config.toml
num_key_value_heads = 6
norm_place = "pre"
optimizer = "soap_variant"
decay_fraction = 0.913
max_seq_len = 1024
dataset = "wikipedia_en"
Below are experts of layer 2 (counted from 0) of a mixture-of-experts language model. Rows are named router (the router's row for the expert), gate (a neuron's input weights, with its number), up (a neuron's input weights, with its number), down (a neuron's output weights, with its number) and show model dimensions 384-511. Each number is 128 + 32 x the weight over its row's rms, rounded and kept within 0 to 255. Numbers have three digits each.
After each expert's rows: a language model's description of what the expert responds to. This comes from a sample of Wikipedia text that the model never trained on.

# expert 30
router:189125128110164128140094121055148080149137085143122115189133140138093135149110153120140168185132135089128126128153166122097126101116092075167086099112205176082136129133123167107125154150136090114083072139082139123173159156103134152090107129144138108111108101172172088114092116103140200125103137154158156117122131155159082121134114129139153113138168100137139122127116079129101150134113
gate0:194125112112146140100120106126110123124132121139115163120176123112111138093148168139150110194073130131082135169092132094140151140081134125154123086142121175112103155137170137133146140139126111193174142155150115112127161149179171169100135120113104094096142157091150214033151115173053179167104145124103136083163051129095151116144145100117176172117126143119122133096186101150157125195110
up0:051190134140127057107142155213165145135103181111097115201098099186121095139107162128115123140142127137112114107118168114160108145095155113141100142143123146128143122106156148179093114117114105101124139147109126159124054144144139110210097151130172101176080135050083096165067145169131131133154118105153115145096170130126152114143157159141076082093159092157166155105075112112192105098124
down0:163119117206146166088042065094138129121170172170182163098101130149074074161141137108158116159169104163129158136170209188167119103071087112146101131143104109092101129126109146138119172134099127090124144119127117130127107129108095018119165112113156109182057141105148168166133085124135145148083094120142112128126130123097175134110095149174100177123112095141110160057133145085129150107091
It responds to: Nouns heading sections or starting lines, such as Illustration, Website, Literature, depictions, and nouns like member, version, works before of.

# expert 36
router:120150211089119149107166141120193169121049099128132148081100154116163160105125097169141136133135119153174171145165099146142118089129063066080126085146151085111161128072134163099110140141140187137136138113145138222104153118108110110080173115121170132071126075179121125113150131139140165087095145122183109114153148107136120084108135029152110153155132095112174149130090107129112100161163
gate0:143120190163106134181098157102137133136161063121116195112160103117137128107091108128133046119117124141137112168086176131090070083125083194141105106083114115125140130045165154124155120130195176116161150185111145156156153167099149105142098201044189160144142152107144144165095158165125122176140122158181099136137147070112115134106071167149130128163100109100185167141095112058113108146094
up0:119142187157071134190088100076159151188174074145110167111167068116155123096105138125135058128123127149111153184085178130085069094139080178133108097107124141132133111083146187106167096122173160117129166200098121148129160117096154118088133190044173168133148115093155118151116136172102139181127151178154114150161153119075087143095060188148115107121096102079184164116091128089093112159125
down0:096102144114125124133139142171087112121087205130156118155128165163120165089099168113097201151154085087163137095142147147119210125132168087121091156138131147132085149143103112150076098114075080122077130090117150133159134115176113141147127074214086123101120141097122103094136131096080117137133105094069163160080128144184155061097181145117177128120165131129070062149122119189129128098117
It responds to: Word-initial and mid-word pieces of rare or foreign names and words, such as surg, Kong, Tint, W-uj, Rap, followed by suffixes.

# expert 16
router:188093111124175146144074166107115123110151109087108106122188132160127110139128130088102096136101117151149149114159142124079140123127135151168140149119092097167130114078090131075150148162137109150172052095135093111104093161095164112137125150099119183148113132113141104158183136116152112108147119085113121214151173170153127166160136140145173128089128157167131146168166119132095148069123
gate0:076165003095134138068095137105179131165147164123145149143120165109086121120106153147114140163141166173146100142128131114155058126130113149146196151182073106105107090199078205052180059164108141106139155165142186128107101142130091174090147114115063154198108129132092100131113160105142128148133112120127140127104181121110179084140087109074171157051147135083115150128052096137155138164105
up0:131133066122088109137133155117163182172140145126137127140155160124080134102142117124085167164114111190125097193100148177149068152150120146183247169160093096106080073226084188096200113147098162107147155163131128113148136115151157120100120115095075110186136126139122117101122113143081100155147156173111077173102143108064166051158065119128133120103181137095103127104083139135184101125148
down0:118115129042109127151135130092051160119127145173137145159133105120157169179149134124101163167133094128110111138124106143100144143137115160093154183163112055170155126145183065125191121162165111144165124096131091082176082100117135183060088129145100090054168151138121135157127123142110131139098154162181081128107161149126076178131142172143157164132179103084107115092150093068057131139091
It responds to: Second line break of a blank line ending a paragraph or list, just before a == heading ==, new paragraph or table.

# expert 25
router:123091132145171127107126137130131138127121101118132120163053121127125160141106138151085130065083175163163070125153107126153124125140153135160193085157201114144203107163108170133096127126093095193115126149148146084101039119213141097158196153136188102076109085176136088130118183121069114074120135143156096100156136030089105117134188096110125109141106113090135108144086175173125170208164
gate0:127119142112111140146078167076122140112187079171184103127077088200129112178110138142117137158167156110110123161170087120161167158122107127174143146110109155171122106076087114186167228107154150120122174110114118149145140134151106193075084168087076120138068110114157097123120146124179166118124146125170149124154136109065095104146137171089156131087164110176190158138064171113140129069080
up0:162178103136150121091184075164147088127073152083096163110187173083125170065169140103130103107092107121124111088113177125101115109141158121112126119124163090093129132175157142042081033143098103148140083138134138132132098122100147054151175105170162125118187148189111153105109113140060075144164085121106095159123120112111163166130107122180064138120112116091085127087187091130116128194183
down0:161193102093146140127122094137110110086112101123181132112145101073102112181151161079103130158126143094140087160106130071131140138115113195101142131077176137124119154137129123144141122165134148117094099116107157142183155086109137055174144025132170122144166127132118120165136179097102135122151063105134168126113113111130157130134131116178119142075086166134101146159171115161119123134149
It responds to: Content verbs and participles after to, he or who, such as sign, force, yield, track, played, received, wrote.

# expert 8
router:104102199131104102132142130135014100142146131085120069125128104130123148128121085127130108078082142137121110164141126106155155181141091080132113144110083050103129165120139150095109085042123149139158134128125193146100143124013140143139103082141085126045127112082145099148134095137121120130169167140143142123073079118187119124134117127137127127115163196074116099161099115105116104125160
gate0:121115104071143105077172104142121174113147113069159178119123110148095105192207132168129158164141138160157162122117120137076144168112139100125165114103114113090162103122128146203087104107107170108129122237162128127134063136124187153151143109120095092122151123064132178140142187176106101059160114152143160135090117140081109153069154137096115158096134155140112118136161043147151156172135
up0:168153118149209105156107105115121155173104145153117143121139132133077089151152143167135174138160108146137134122135080180089159131120146128159090114082125158054133108119133143157144078145149167134168103135155119123129103158157099124110163145115109157108092100164109170169106181148133065099148160067154154165101227210118116122163143086098147151129158131118088130124096134113163171131136
down0:102118143152129111131103102121162175163162146121138138122133142142116175104167140126201089159190150161093050149162121125155135068147139090204170108172107103170198144131139099129062126173120125152086147120153131160126127142089128108100159088100128170060106192141209106158133086086162155143113124069125136112126114146115127147153131104144183115124159129133092121140140138087132129142124
It responds to: Digits 9, 8 and 7 following 1 or 2, mostly years like 1991 and 1998, dates and table scores.

# expert 32
router:104112123122159134115059096173144120141144071101148104139083107128129169095084104163132100084153078140076132112175181131080111131150100084128104101171089068101113074115138120161156114159159114104126131139110152175094193189114092182140037109133172116175146114164163082156065119132125095143136088129158137160075153141111120189125135113086160015051101096122101118151144139064140183109171
gate0:140119075134157114047142095078158125102119174129149150117137133174171136122167152089175098101143117091165109121204090085051092101111144160140158161108115082128119129161157156122122111149145107168118095130076108165116134151134154138142127137147139076114153122073077121134164199124173119094033138129149136134129149107093087119115095163192134114084116149168125136162094168109129075136176
up0:138072154086129134180136171151085149136124174133110105160062105105102124146053073137111134160135128152100143055112156184146105116165141104172086109096198124081136129161132117130139151139141104117087133162172098061141104154117101146100101125067092112122138134167130177168116068130095127170192091115123090130109129169141179112094113065112087165184153142071191152112192067141138132083083
down0:128131165133035138085143103160161110146109155100146125051083096113120136186133191106098101098120088117107063129141148134106199064187148065129143074138141126107188081130136190127110166098118085136115157150151120155145133105095110166140132111110180099083105116121105175093173084148169139102135162152108146063142128151155123121168121119158137142136155128152114160138135150138142127170114
It responds to: The digit 0 following 2, as in years like 2013, 2006, 2018; also other digits inside dates.

# expert 10
router:176078141080160155113065185071093133113154080130179134109091138139099132122112176183118121124112039147116109156185114171159143149162154147077188100137099046145176082166110161152086141103122104139064094136121093108151147095159129115126106137129160126139149092181111079096098172108158116095087116116113138068141143132158133064111154187136188125046117091148116121115104165109170174191175
gate0:109071137124143106138146106195136167143147168131089154131152133109051212142094162149099167128177152196130118163130125104166124132129129093136115123171123141111105129128110145135105123119194084107088183127153124126066129166182097138153172151129112135129104147087106148149118131128180043096138126040158185085141094168091137169125146071093147132110106151097153096110120116162134122158157
up0:129053133120116133143172106180143135123106151088120155108153129089049209101092191167094189136170137168119116154116135138181106124115117096119144127175115154081072099143108128117101126130184093107089173154115099140076154151160136133130187163125125140108075159114126146142131129116193078120123091071143203063134094178074156153158143078113128119101128142121105086140128143145106112148137
down0:112230127096113073172101139153147099126128090128125111105164138134100105141137199149144102137155045060085162088183127144155101101141145125108184114091134168127081113104187135152134116120157127140144175196124122105133188115146114178110131170162051161146106140200132153127101153112131173132115115133075160145064115163182121119110113060104102141113159122164136169118104134131098196136155
It responds to: Adjectives and word-final suffix pieces in descriptive prose, such as morphological, proactive, Islamist, new, high, different.

# expert 15
router:140112109170113046167163097135168120172145100109107095133129197109123166115120149139104120157091078145106095151124147155146143173110141099132167124143116131093149177122106111169139140141075119182052143141104105086164090113127108155145066131144073132113120131176099130147110144137137062125134103132111100097134093095095120124121123114093146174145096099143100114103124156143156156117149
gate0:163127054141109120129126094106109127097102132199140109186086093150142100173189108142046112151177145123155109121165092133116087129193164138161128129160131169105148180134137098203109104094149155187166128112132108076174163116101192182121161203111174127186151107187096155109112107124134185103135168178135160133138107112180160093150142211110092195140071112112093161123128105171155120134126
up0:174111061111114118110129102127101142125109140179147116147073078137108107189183095155074118141164119119108132101161128166089105143191130126157135100156090195104114131169110109201132113115155125175149182138129103064157130153067176151117146194112141118182123098119089170108098114103117173105128186151141187144124106085178153115163170212081101190132086110100126123108113102161151120098119
down0:114174127178178178117095157077088107133166072153093117127122104147112125100067187139182102083103082099147082123117157113134124181095134083124136170078124090155103033143126175169070140132171119077074120140077170127178113145090104142141128133071092133086086180122144152126134066114187178169103143154109149145116160179154129162132126135113093103172084092141093160122129076124106092119109
It responds to: Prepositions, overwhelmingly of after quantity or part nouns like number of, one of, couple of, total of; also for, in, with.

# expert 35
router:070145136150152100146112080196161064104080109109146109171130117132090162135069131100126129171117105111097108140155107120096101125136106140183084109121129083180160135160124115160089165190130055098183166085119151104093179100137126206115163161099106109138082054119093134140117164146165139086128083065078166108130113140138142140095125151125155087087132083169138112078175128134096168142178
gate0:108159184077114160085090121094093105114126107128131135154105152138103113102123158167124140166138151148111087179139106135158154126147145083153109079106125184137110143090147217129088102131095068104116114101107126175122094134104099181133130084106130117137158118177200133151185119136202133172168162126123162082160105090107153130152180143161157126078117123089147160188111108130067135133145
up0:133104059130154085143119119140109214148101141103166147161146141130134124164074113080137095070139138095127117100136130056099115097125143146111174187095169118100169120139070050108155173088163190113126141115143104133137152117158159134154069194142112137104104144111069159107116090144080141129113093164165120175111151161138158156120144112128121129145126117119102092115143161188228112135117
down0:136149138078136151101048127127120090163161161127136147159096147138102174099121124077144137137151144142135151190146137117110131134119125146151111143124134094079156124162135159068168146171183090111104095103128169164105105132098103151155130126155142124141179108145149098067151098069104111094150100154198133099132119148203100083133084127092153156131151126126135126177155100125083148158153
It responds to: Opening and closing parentheses and closing quotes, especially disambiguation titles like (composer) or (opera), and born-year brackets.

# expert 12
router:099150098208105145113133087102157110119129079134125115170126074150116077172231097068122167103034090146117128148090105169075111165132128123106140151118108148149153125102125147167166178124162125109177097099154087110099117127134125136174155193147147121097060086128123137109133182112144137086115128071179082166098109124099153186161194117104108140115110102186117098106112154123098069125161
gate0:132140099108105108098075166151175190110113095163113054148175133114135166145130128111184166093110175111101095134084102141101124159093168130140109159126115142094166177142121101149124048085141137104087183139064113147179133092157131152159089152146157177084124101124087143161187160135150100140106165144159087188161106107169157139116158093157138137130145137175180108153133134144127110135113
up0:165158183130157160117155089048094179140097145133136152167105179207093094126139172137093122152102108155140111128189178118142128096160134179151138150162114143153107106086080149144107214115097105183155120080135125130163104141080171121110175136110148146173179107096175110129079064168148075153114114138092127109136155184140117096175091112085112116113163105113143139098137112089144188098159
down0:141158097100120121123154144170149099136120182113118152113121134114102158121144157125091144166075130193150077132129084184130166133118125122111132144171123180135103152139159118088087121124084147145097134170149181133064077091136080115160115108135065126056106175136124091113085111155130120076127075160135175112177116149120118155186110107177128127163155165127094084156202119078153118138131
It responds to: Apostrophes and closing single quotes after nouns, mostly possessive 's and contractions like There's, Ecuador's, modernity's; also closing quote-commas.

# expert 37
router:198088172195100145063209097100140122180139188178193074138104111179192102105157133098150083161117140110169151086155187130137143109132074071110129080154124127169118152095122129117052122169115103093134187123133139117117159192135067102087142062150092063118133076077070083163175087181135080158156078065046138125155113180123150130084070107118104146156145151126113154161173146123135098162134
gate0:178087153076122188136226128090140083157102173124151173132120100132156118137205167093089143115136174095165157137191100084101104049174141119162128147065162069098181080142105156131119117151109134116118157110156149215131114129155129072172179113112174136167137188124125129154159087153112123059170149083118072123189102164157140138155081128121119184137049093134190188180147130079104067127103
up0:191067175124128194135233122093169109166073167118136153107107075143188137118210143062082127116145153142126194139180110075135132075125131139145116120102133092106156090209112151109119109191089119105101129092150165193162147108135113093133172161133105155175170185142093141211146102119084126050134145096077095130175130161145134152157074126096129164126051109137156156188152150109111082146129
down0:108183142197129083174107099144125187086114117180115104122116149141134179153129093101139172142099177174151134130089117140120081132126156161158147109134128159137211074127169114102146122127140172128122146166147100085103212157048152132152102181162139209093125138179110111111128139124180111136191111177141171134152138127188058162141149096139096100157146170088128075110044136122111148116120
It responds to: Dashes and colons opening lines of scientific classification infoboxes, plus digits in dates and assorted nouns like round, possible, history.

# expert 13
router:178167173174130130132167026127191129119178084116139100117132160115144148151158164121120139119148087108153123153100172200096152142141172079124142102164124232094160099140107179124067131203121103101140076174158130116143147154132089091165148125145164128115121105159053082135137105174111091123137089167148114161135152202164072169124139101148127132164194129114147125172136167066110178121122
gate0:169080100159202144156164117136163142165123136138176146154099123077124095108173133158157082213157077083155135065158147126139093093130167091122081149077157133168141051142136083110123114135112161068142125116152097092086115120132107118146074140097108068170142177145184145122093101119176128111137119135115164108096094113119121139125152085190141144102129148185139124143117126152107149064136
up0:095093151155132119052124134145121058081141112091166106146069151114070132137052130105117138118122158131160157173131077152116126185168065133159113090163123135085159182099080132152155149123083094179107164164103183154169146105122166109159157145151106165191076135118090128138130142086077137166158144088170076173091166081159107101113105172088085065080100122097140155165138138123080124165101
down0:082108084172146169109179136120117108127138079083119178125102126130131117036106134127161197169132075150153133133123149102140161164084155091148177153148111171093104105111100167094142095148155085103185117158134178133153124141159096142150120163107107107182116100120168150146084131143145130130164165122098085079147136142135121111152141165145105103145144081144090119154124156112119121123102
It responds to: Word-final suffix pieces, mainly plural s on nouns and decades like 1730s, plus possessives his, her, their and apostrophes.

# expert 21
router:158112124098130077166172126122128146123121140116134083209165156163140124101185167088100080131090114177109143136104173133092120170123229121129200208080073122134111152102161062061124129196112091104128094169132122069108140152178156131184124022111087120126100178113131132139068134126176105154143140143136122120155163162124096138128112140112097153162157104089135106132113119146053098171101
gate0:088089198150122188151152162136136117113075131110173184146103130119146103196152118123158163119110112102086114112143129136080134116142142119154154099120099117130156099054149106166171109178193089095097164083108077153125081141126131090143171098118108121165138175099104141121108096091096161126117192093117103159142144111128078110083090129194156149119155072162152174082172171113132093138121
up0:149147080100104099115103121123086147125089078159151152146202160149128143104101132194089101163195126104121104146125085092167099095170117161134100079170167152097171094150084106145115130094047096158148082123156156131074147146114137103149108161228156117121121117168140102141174153154139093178138112178137128087089124095109155137145136122147134091167119128108140143123094097149099150141136
down0:131097140129116118192089137082129196131138100147073137152155156078107161105157087130126139090179162114099110096143086126143122141163095110170166175229141105092113190164179147137120132109114120123096091065087152118176126137124115107102104139131108082110122146126134168117141126070104125131116128153093151116178131137100147160164091154149125127121144101140114101127170169106156096106148
It responds to: Forms of have and be right after a subject or relative pronoun, such as had been, has tried, is an, was written.

# expert 44
router:115110189133110174140166127142138128104175162076096106140079167111139050149092155121186146144123167122138104101153107110137105120066158105149111090129059111142081097159114146126117115142139100172120155157095140107103149147177123101131110096126113162081154097030070181177125099062153164120152126110107186103146196099114087094056111146145156105181138155174145180145152115158176173106132
gate0:160155157130162138066134110074117141095147130136121159094184126141131100188152079129121153143168119129108094101069082036120097111171158128125078108118108157076097110113141126151157129137129132113206156142138066150115119150141135105144109165155084144165140146138146155113057134170100179110140139073143119170089123148142165164141152119121185117176045165145090101121129133084107112157109
up0:072136136110133147125106154125070156165111125186174062135139088079138142160115175171133077183107119159080103132108125164097172151123121163148121148131131055170154131155137144079114152165121215110067104080122114127139136071168075080152138168084140117090121072092114138114165112160113079112075131135148124067142156120120080155095097113115076113127196092120111149134113119132115154125142
down0:168147097172148102167118160165120144130075045156151085106141113137147103108098096150183134113140075106087128140128114098061088083131154120131092105154140098075187080126095097158152114160171105128159157174115105107167100105111105139135137164067124089121127153148107162164117068125085079137176120145148101088137131135078166132129097133100098150117140134160157143139187167123173151145142
It responds to: Digits ending numbers, dates and table figures, like 1986 or 1994-04, plus name pieces like quan in Jaquan, Nanquan.

# expert 31
router:150135126147147124135153052150165095177148069148128120128126150100136170185111153119135136136080119120139149146149190107089102147074133139120128157102108074121164173142121160132122086093118131150151167199111133102110124135158103115142166149132088107138140140095164133186188129099157115135094054175128109124109140040116069117106117111144152100163120094127129100056135103133137121059108
gate0:151144128099164155132129181092159153148165130177136142192133106182148135112141161220136080139133114224171086066196160123166172158146121156140165109145087167127115076085101155128149148165196132177168107130186119103128121115073126145111082151108138113130144128079105166062109112175066125134100088145126142119128161106176120145152143096163131160123105147138084153175173151066166078109189
up0:138133161074111186107151203041124148124156156130115094125117148169084157160093170196142094112124111104161085166181132159152134129137096168167149137149070153133120053161089109072137152173112174153120056157157085125144118191076172118134098126109135162105131111087046167085163144104127134119136113146115149139121156122187120157146169097103157166133149156113112119149141165072149113099169
down0:174140139165144173164112137096127102192123147148105131133173157155117134108105139109097151125123139111121141130102098112152154124125093145164076129152132129161180209151094119188141094099077132127147071087091110106108145075137167149067161117103140068106050151101120107137086135129105090126149137071152127086099105088048152065083129185130137170096111131144165166091097111155142107118123
It responds to: Middle and final digits inside long numbers, years, codes and coordinates, as in 2001, 2018, 600 million; also century.

# expert 5
router:157112176119167149115130105170081116060109145087141162192107148156157068146137108167162125101141049098102117145121170131138097178185112101163129155164120116151155099087106094067132043139139079128097136091123134082116147146158126129097135160092117113103062070144147103127154119104179128117137139133134146117124082157122125152144107141132149099219156126156136199099098173094104119103090
gate0:130124139137112205152145149107090131176158130131069181088130122156160065141141164080179134181150038132163055188166146105133145114102161111109157073105105096094180157145094101135181174111154157058141156093160125167170139164123085124122157131117072087079085147152182153108089147197105175134084161123142120114104117131098131169090140144095161184187126099182072142118146090098076111101191
up0:129167109148174103179131150085093160175159135160087185184124111112168136154097173096137139146120058115161110180136110118092151131133108120074112090150103045078130150173080107077170176138126160090142131091152135125118163096171105201139108119109111096070098162182118152084080119202093171138040182152139120114130153090115126160130131088103142192149141104201057131139160083125144117127181
down0:123130149142119141097205086118145126095151046124078082155128179179156162142131116116138142121141119095103129156143101144116162158172143207157106101144138145151107161081107166074152089134175064118157211152154124156111174160195105080120137072116152210154132117112118137151131101129098207122149068142159073067127084131138164140080147104214136117108080140188130149091138165140156157135114
It responds to: The infinitive marker to after verbs like allow, plans, able, order, plus modals and particles such as would, can, not, into.

# expert 1
router:096081080082159097190135149134142095131111163112128096137127147101114133155085124096099155147107171117056172102171145180163149131111122103084095136155092117112134079126095176203117154125096125200183118145128104117143128185071150252122069132088122146146149143153156167083129110100160173171105107122129154114127096101117185154191134128145125107140163131113097144115112182106152123143093
gate0:111128130156114048162159122166135169171108144138115136097150143108061079188135099167097089123097163167166107097174101136119140135106125113111146176129097107103146078091124143111129164094110103157161084148175150180150089188176175206218134162143192140115097119179125178193077120077124086123088161068115088099106104125119167114139143179100130093122154099169105125147109143117163153132138
up0:098106109119124063195151119184160149188109157170121122103135118107061120165151112135068077121111119189153121078190087147122170142112093116112163145163116102115150084113133141100152157109110106158138081133169103149151078171148193205186145175134185095140066143193164177188074140101090068147103159072122072136105099102098147104157126169111133109126154122115115121152104133138173153127125
down0:133138134129159084086095071161129094095205080100120115131105115188117167153174150134138134127109092125132175142126116106081113112103134121151062172101165144100123132185141106160109090123210120106136118152190142109144197128167156086107128122101125125103221135120078168147136166180127146143082118173165129169145154113128140055129158129141131140111120144118112096154145188100137153112129
It responds to: Words right after the, his or a determiner, especially superlatives and ordinals like only, most, first, following, total, often followed by of or was.

# expert 46
router:180136180112132063116099128059143111148164195127112132158122101118095095098197094146130118170094120160086124107170117100115116168156095148143066079160153104139117124111118135106107163131122102140123089117106142137138142169143124165121133080120150131134177072116121155153087151142156142119139054155080191112142165126126164156060092131094081118097109216139108107098176131174064144127121
gate0:200152110148082099085115166158172136103138156134127140088161068171122191130094157148087096165150147112072114101098067108131109154135142166118080149124122151106103149143199101108135107130124098154138074132155141130075176135157124108065099085108118112119146128144177146150109088095142151146149159123162119159133166110149115149102098125095160137064073133103098077150104136149126186089119
up0:133185105096124125153122181130204075122107154126152053189172118123108094099109154137086106169113109123123162147091124164135148148106169071178158156113137112101121076157172119161089117168118130169128055157075114169086120113144092105127121148104107134145086152127086155102064159148124087111081185138154149102129180086098183135136117143150116056125109188112133122107152209129147139106073
down0:137117130103125132128097207115078104094103201143110133122099178095121142192168127127107134089176112116158139111116185146107117137142137169150164149100110165113146034178116154219082181106127109126137153158076105173098117170117116122091113059126107122114092101128165074113156100121156092139126114126119115145154082120128153183187132144125077121207139141124130163144149138119176133150085
It responds to: Opening and closing quotation marks around song and story titles in discographies and lists, plus closing parentheses and percent signs.

# expert 3
router:179103118077112090114136125092102081126123109172193144080075165188166111086109124165179118153104131093130143091125155149170050069158115134149162073157111117111119123127100114146072115154071069152118113150124153136139193194109128143178160063148084128136121180106121105125118137127110144199179130138100139132134081145171118123126124134141101128180107164112139168135204126075130126182147
gate0:130057115101107084158127108093105152168134201120111186133143132116141143134125091187155143149149084161119151139103120162150142085152150100062156128157178110179047092104060177149156132106104172165119176140136095134137080057180139130140087161138166079089178122126147176123109177100117171157110143085155130151131109126162155100145125161168149168166123140125131121076112147127133144105153
up0:120192143148181152110128158129154120062128042130156065109104122161121118105150126083107117099105182076123107109174126101117114174086077155187109151084099145123207153154220074086130158155146102108125076090127193126113173188099109105127154113109086144145098168118114116120099066127128087111125129142113141095133151133071099136132141099079079068065149080141088114194104067163138112145110
down0:077158079135133111173116151092151164162189155142126097120098127116085097098122109169141136187086124161088144100099120147088118035111141146146100110193144174170057059120115127208153079094102116122098119084115163142119100153152173121167111100133062155103090129113175149066131113168135092126106198149169147144142127089170139134100128090124101085173140107091138099140119157141136116145110
It responds to: Field names at line start in infobox or list entries before a colon, such as Formation, Spouse, Born, Genus, Website.

# expert 45
router:141102083104121080120073132139110127130145146105175129221106161148144138129139144089091075092119104131102079092109127152110110068174098070116103173130080133136118116143178116128123153130109143193132107117147126143098178126100113144128121109116096129091195081087104141124063123118119144170111110103056107141104145080115135089085131138082191125086128146142163096110154117157135203129101
gate0:176169091162132180110129160125145138162142131048160108154152137121112075100128083141115085126138181121181206077088127077129082137106136100126163144160160174143036107081135169146116055098122165095107101125130164154070133116149105173115159096105137101134157006097109124108046154157103086112141110100077112123115058125138090108083166108180150146143120128099149129042152183109062159141093
up0:106123137138077115104077109159148147116150122152134064137185130111136133115175163129143135153172079029086113169094105124128157148172125111112066125092110117143121088152110102102089158181117089077140134214098125050087061095120111134139094191165134120141122163135103154130149098132093145127129092137152100095095106103163120138152112150084070130119137126123162163181120138105099103123146
down0:153155138055106150096140170138144117124141142184138106128141119114192098119089173168157177121134111086132199125154114140118114135142128142135082136126158139122136104171145108137091159144150059137133195135121163092117036172128087124117168149127139144117082175092054161128113140099110131110074129173171192148095132160106099195116146184194126114106113134112149134162164177129161131105124
It responds to: Commas in lists, clauses and thousands separators like 40,000, plus and, ampersands, dashes and opening parentheses.

# expert 4
router:162152132136108189104107127118072169118114111138143163110085106106152146118175168133116128101147134144162132138126212114099142132111145076188117178170150160128113131077106079140132094181091173182068151138192146076110109088162131107131127102099195111146050083023155163142169163149165111133113108140101161129162144118140091081153115140155139163131095188155096103119100156129101139156131
gate0:123150111088096107169120084132162109143119148131122161181110078068076112130088089106132130142108100159041122112083075126180192145141150135097143170159122121064186160055155139099079144093174202129156160131146139121096118125130088120081112114130127119140125145149127125137152158171064116103123158108195136133108136079165109125133159155086114113140162131141152144110141124128121096119187
up0:160114147133138122159114142161216108120159142170098142111121128136132133146136138095130110149139145157145173112121146126163099155154168097079122143158142188139215176121113140169106079168128181063103148111089100119157159154093160117142101115109127102145122098108140122121147123128125096107091109156097112134094120125108121160143128075064098173136154149080183166107134103085152157092144
down0:163105096112120142167120121137167152120151090159128146139101108101090100112074189131143141124143146128152103094112117141102171104132137120179149136150128129122142111055115146169096134156171168154180176087115102168076115137159112075115059166104143142169177145130095147064124177129114133140100116143145118127094136075096095154147151139062119118099093105165144148117110110160119101124140
It responds to: Verbs like take, took, came, went, often in phrases like take place, take advantage; also digits such as 5 inside table cells.

# expert 47
router:204145127101100098161123119170119103073078141119077121170104112110155097089139161140186099121131122111128129085145133164133071129129145115177138126171193133184126100132097124128105115156115135131194110109093173135123150160103086113196114075146076081137169089112118107119130141110136115177170120189137184162119111191127100106115139138123116095133142130101132165125113115099098255127119
gate0:160138118161165123124149176099098173131103133109146118097178170167094131193144133154154131178154146129097147111091125167118094075144200116140086133139116105140095110094143099150157161144127158126159160099170105102102151099116214123169133132100133182120161185095117140072152148198086162090160086100143152171156154108073153127117106117145124121160189097124123128137164133142139115150095
up0:092128102162148163101101116115149102134132092143126089160149087195120093140112055168201103122156160137137116154153100138115134119097137105110086098041151131140155131118135108134077146091075119122159160177092186224132104140129150167080103111163150110143143127054120099127137127108173084137124138130151144136146089064070101073111104140142117093179065120140162154126130152082109060148125
down0:156186144175165102135123082114096134153114070107188134150165070122094157125119183100174175123162128126153136101090082155119105103096178118161105130091057140143173129085170144105105097153162091141109073105113122105131071108133229139156199140135161157142100121065144157183094178133133169155202143127125146101143149136102096063157111139208097117187124148114127108218113103130204157152080
It responds to: The verb is or was right after the subject in a definitional first sentence, such as "X is a genus of beetles".

# expert 29
router:158153161133115093127129075158105110136145123093108126165183182165193128069157118133141067085133127104094099125086118112151109126097186119136097146068068065089103125053109101119222141146172123139128127124107129132182133097147105187135115094146157091155162058189136134158155126132145111125151079069150135081131143132100170103160088146194138150137135104140147109116165122140082096105128
gate0:118104113104075091078081140071126101115109140122148105126098121136171128139112142186116114155162113117084126099125173172120157115085121085152156126090174084197075143181143140148084197074087166147121133145096091167155115181142146133122166109180134152181120150118070144147125092135114147123058125174112055103121153115216167088097106177105118143115211148140092149129106203129115103127142
up0:157190089160124128106174096152149134150205095131173161149153163116110150110110133127153188122142127099113049135127097062109137166131114165110117103183112111163147127106177113131162103125155136106125114005142120090115120067165165128111094147067060152052131074134118116150104138126126118047140101150147118182115123160089123152192133090147202133133084086116126141117119107144093135110124
down0:096113188097102135107117114169112156128119127095142152127092120109058064137108155160120112122133115107108109092110111111069105072135113121124052163130154133112128200145108161119141137137119164196124125114160116069105114092213120081192087090133139104142104183073055138192145156156038072153136134087110095116114135114117153144067121157177109145126135126094139174092176143154105126139136
It responds to: Single digits inside numbers, especially 6–9 in geographic coordinates, years and measurements, plus some by, after and the.

# expert 26
router:157144138128129071099110087195140077188206126128096160088185080145110107134107132142179102162095071076111085113101119160132143154139142108125112128101108127146147122150112160139110100174116127111104115149127138062137178149136148134108174122184157079167077143108142072103155077133126154155136120167134129150149157158151087124089078068113133102122108096142147148145147112118136089086119
gate0:115122217186126118130113107141179152131198107128149127127051089115090158164140138108139113169133155143196179095150186079159104166152152142070139133124128126112081128110135136059112130096153098124126075133103128142089063102152200172147119193073103167131141116118123094173118075065134114095126115084108128102137071097100088128082179128098102110117133119136169115149074106123146139164163
up0:111099216181126107135137143159171133125203089134144111095095126122091145103156134114141145174151138124162168110127214099193129154108151106121147122113117115124131111083153113115110154105183096059101078152100116127101124151147177196175133176070123183120111122143089121169121075064129125078121068074125122119132097118102112065058198113093159110160140119092141121173113089136134143142142
down0:102141073151104141129088223072074097133053135188109134125053133160122145083102128113139101047154106099145076101132126140054186175134115055099138091118107084111167087149102090142100147150096105148141079057127125145119097189102065028130117149130145123179137111143129179156174167154112111114138149185154178134113173201078136122114128125049124157095146116154118092056159145097145123105101
It responds to: Digits 1, 2, 3 inside numbers in statistics and results tables, like 3.2, −26, 2022, often after a decimal point.

# expert 41
router:147078112103112145156148137154119113093083126080023103175132097183154173105173132138146180110102169132142131158173103148123148075150112076172160171146175196161131219104164136102072119160114156084113130134142117082142172173120144111137124109152175119098144156115116128172165114094121142111179128173078109127136089163125077120129124155162107122114141153184130109099131156158191137126112
gate0:070132066081136119162175088118134104126133120201106157112112092099140102166171126117154131132181134136148157147112157166048179157157104083078127145127099178113116143075162142093118125114117107113124144122124155123107094123111095174148116103139142124120042090143182094136121108132118119147098151134078171166150137080189122083122153170151133089105053140138145078100116120142148122155144
up0:184146195184120176131061163161108114167120192044143112121192162135138125126086101124165121144061126146111098087126094139176073139113168151158137114158124118160113089200063123194147095175114126149136113095109119149134108153153185103122155152125109143177145099133058140122120166097144132101149129143142141080081126160098116172116086111109124172130177086110122158135138123109099142152146
down0:104072096105102096102147118087114137185116122119122148134117197131153149033124105088102151134138121136166167143159085152083162130134078163138160159122134108149138178122094170109136130080114085145126173122132164156122121094085127120152101110164164148149132143120191118126121129106161161075128154160139133097161061114179077088131135118088142103138138088108124130097153117120090175147102
It responds to: Sentence-ending periods and dots in initials or abbreviations like L.D.U., No. 1 Group, J. Bunyan, and decimal points.